Experts of a small language model.
Size: 8 layers, width 256.
Experts: 128 experts in each of 8 layers, 3 picks a token.
Training: a variant of Muon for the experts, 422M tokens, 6446 steps.
Below are experts of layer 5 (counted from 0) of a mixture-of-experts language model. Rows are named router (the router's row for the expert), up (a neuron's input weights, with its number) and show model dimensions 128-191. Each number is 128 + 24 x the weight over its row's rms, rounded and kept within 0 to 255.
After each expert's rows: a language model's description of what the expert responds to. This comes from a sample of Wikipedia text that the model never trained on.

# expert 53
router [147 151 164 126 131 123 188 137 151 140 137 141 154 148  87 144 117 162 131 102 122 158 140 124 143 115 151 144 138 139 147 117 144 159 145 127 131 121 129 138 143 125 132  82 134 119  89 173 120 149 104 153 100 126 139 127 105 135 152 145 145 138 179 133]
up0 [ 81 127  88 135 163 130 117 132 107 137 136 130 143 123 145 143 139 145 141 125 105 135 193 140 146 144 111 149 148 121 112 120 138 195 121 130 109 177 111 106 115 148 115 164 124 146 155  84 111 115 113 106 156 116 139 112 157 122  83 148 117 135 135  86]
up1 [125  88 121 116 110 128 143 141 116 155  88  85 154 105 150 166 122 140 106 120  99 138 111 128 134 184 104 112 156 154 133 110 160 146 123 126  97  76 126 150 154  85 152 133 164 119 133 126  75 119 146 118 136 132  90 162 120 120 125 121 125 114 139 143]
Description: Leading 1 of years. The digit 1 beginning a four-digit year, especially after en dashes in lifespans or after in/from, as in (1755–1813), in 1980.

# expert 54
router [127 148 131 118 105 117 159 148 168 135  82 151 161 134 128 123 130 133 140 106  98 131 175 121 140 137 124 130 113 183 151 111 116 159 125 147 107  88 124 130 136 127 113 115 157 133 120 145 155 122  83 175 111 130 125 143 103 180 134 161 138 177 113 126]
up0 [ 99 150 122 100 114 152 111 168 105 109  98 168  85 142 127 136  88 159  91 153 122 100 136 129 135 125 141  99 137 158 149 108 127 135 164 119 123 122 148 148 102 147 101 124 101 124 121 140 110 116 135 113  91 122 155 127 164 135 119  49  95 135 131 132]
up1 [167  85  96 140 133 150 112 121 104 172 195 121 102 134  88 141 125 118 121 176 150 160 108 160 173 158 132 121 114 147 133 133 145 166 104  85 129 117 105 133 170 173 130 116 122  88 136 110 108 114 155 111 155 127 115 160  86 120 171 119 135 132  96 121]
Description: Numeric table pipes. Pipe separators following numbers in sports statistics and league tables, plus semicolons in number lists and some Thai characters.

# expert 55
router [155 164 177 106 142 125 142 178 165 161 104 150 153 143 112 135 123 149 121 111  88 141 164 130 139 120 133 137 116 147 139 131 137 151 124 139  91  71 125 118 126 119 108 102 156 173 106 161 146 143  88 170 113 132 117 123 104 160 123 146 135 138 160 125]
up0 [146 147 104 133 117 128 129  98 153  98 115 145 152 131 120 107 109 108 134 125 137 100 148 131 127 125  92 139 132 145 138 128 104  81 134 122 105 154 159 115 140 157 108 121 129 114 134 153 103 102 140 155 124 121 119 123 175 158  88 150 123 115 180 113]
up1 [183 112 131 158 101 111 133 117  85  76 115 122 100  98  73  94  97 116 112 124 177  96 120 184 133 143 122 146  82 124 107 147 107 106 124 132 120 136 105 114 158 114 128 137 166 133 125 130 131 142 103 118 144 151 150 112 107 133 130 151 113 178 122 114]
Description: Table dividers after numbers. Pipe separators in wiki tables that follow a number, score or date cell, as in 1–0 | Friendly, 2010 | 0.7.

# expert 20
router [160 136 159  91  99 142 146 136 121 190 126 160 165 168 105 162 158 131 133 103 126 129 126 108 196  93 153 144  98 129 161 130 148 123 135 131  93 120 147  92 163 144 131  71 136 161 122 161 146 171 106 137 132  91 142  86  79 166 169 152 154 145 158 160]
up0 [156 145 126 160 120 141 122 146 178 131 109 122 142 132 150  55 121 133 161 150 156 169 157 130 178 189 168 136 132 115 145 146 154 158 101 124  84 145 123 122 130  95 151 128 122 145 135 102 100 139  91 135 107  99 145 122 124 159 100 149 128 146 121 119]
up1 [152 146  98 128 105 128  84 113 133 144 109 136 126  80 123 126 114 147 133 123 109 196 143  95 148 119 151 133  71 109  81 144 155  78 119 145 110 135 106 120 104 169 126 127  77 123 146  93 129 126 116 135 111 114 135 177 133 108 163 116 112 148  86 107]
Description: Bare space token. A lone space token inside running text, usually after an adjective or article and before the next word, such as Cuban educator, tropical tern.

# expert 1
router [118 130 172 116 117  96 118 148 176 125  91 126 130 138  99 146 122 152 144 163  89 162 177  83 141 119 125 151 120 149 144  96 146 135 149 162 126 134 154  91 170 105  70 107 167 127 108 102 140 136 124 131 144 112 152 133 100 139 158 139 175 138 150 154]
up0 [103 114 109 145 122  83 141 131 104 142 115 172 172 122 113 136 118 148 145 150 183 132 136 131 102 137 119  86 166 137 162  94  90  90 147 126 120  77 181 145 124 167 167 152 105 113 104 130 116 112 101 146 123 124 132 137 138 149 119 160 129 130 126 138]
up1 [159  97 130 130 120 108 121 140  83 106 125 115 115 157 125 131 100 146 109 111 139 121 113 116 120 146  86 129  87 112 150 153 105 122 158 119 141 149 131 135 123 118 140 159 103 124  77  95 183 141 147 161 118 127  98 162  95  93 188  94 117 143 106  78]
Description: Consonant pieces in names. Single-letter or short word pieces like n, g, m, k inside proper names and foreign words, e.g. Tre-n-čín, Ingebor-g, Lam.

# expert 37
router [162 153 160 117 135 105 161 140 130 151  94 138 145 132 114 117 152 178 135  80  84 117 147 103 137 104 124 155 117 156 133  94 138 142 110 133  96  93 124 105 126 109  96  98 142 130 110 161 139 119 119 126 101 111 131 140  66 134 133 132 134 150 145 123]
up0 [149 125 126 147 106 123 149 121  90 149  98 114 138 112 159 144 133 115 135 133 140 120 115 115  98 121 154 161 171 151 104 130 115 134 182 144 135 119 143  96 171 151 108 121 135  90  98 125 134 114 128 144  96 107 125 108 162 108 161 140 109 177 119 102]
up1 [127 132  70  77 128  96 145  98 126 124 113 143  97 172  98 130 145 117  95 142 141 113 151 146 119 102 143 128 110 136 117 126 137 129 142  91 144 120 111 120 129 133 145  76 125 115 114 168 118 137 117 157 119 164 108 143 128 169 162 135 144  98 140 102]
Description: Table cell dividers after names. Pipe separators in wiki tables following a name or text cell such as a house, person, team or car make.

# expert 7
router [134 142 149 114 113 108 113 173 183 124 117 152 157 150  97 154 129 145 117 129  72 141 153  98 116 125 119 127 120 191 154 123 170 173 117 143 115 114 133 116 150 109  95 115 146 162 103 129 178 179 120 147 137  89 125 132 129 159 120 121 115 154 133 154]
up0 [117 132 139 110  92 147  92 125 128 111 119 127 173 124 110  94 142 129 193 131 105 131 156 136 151 113 159 170 120 108 112  70 126 115 123 116 133 159 131 162 162 113 114 103 110 167 113 159 139 149 121 133 117 105 142 105 135 139 144 134 120 141 115 111]
up1 [150  93 116 139 133 113 133 121 154 169 150  72 108 140 116 115  94 150  90 137 125 147 156 162 134 122 112 174 107 149 172 133 138 131 115 133 126 132 116 139 161 113 136 144 135 137 135 122 127 153 110 104 148 106 125 128 120 147 125 168 177 149 132  94]
Description: Plural noun endings. Plural suffixes s, es, ations, ments ending nouns like films, champions, opportunities; also an s inside a word, as in explosive, repulsed.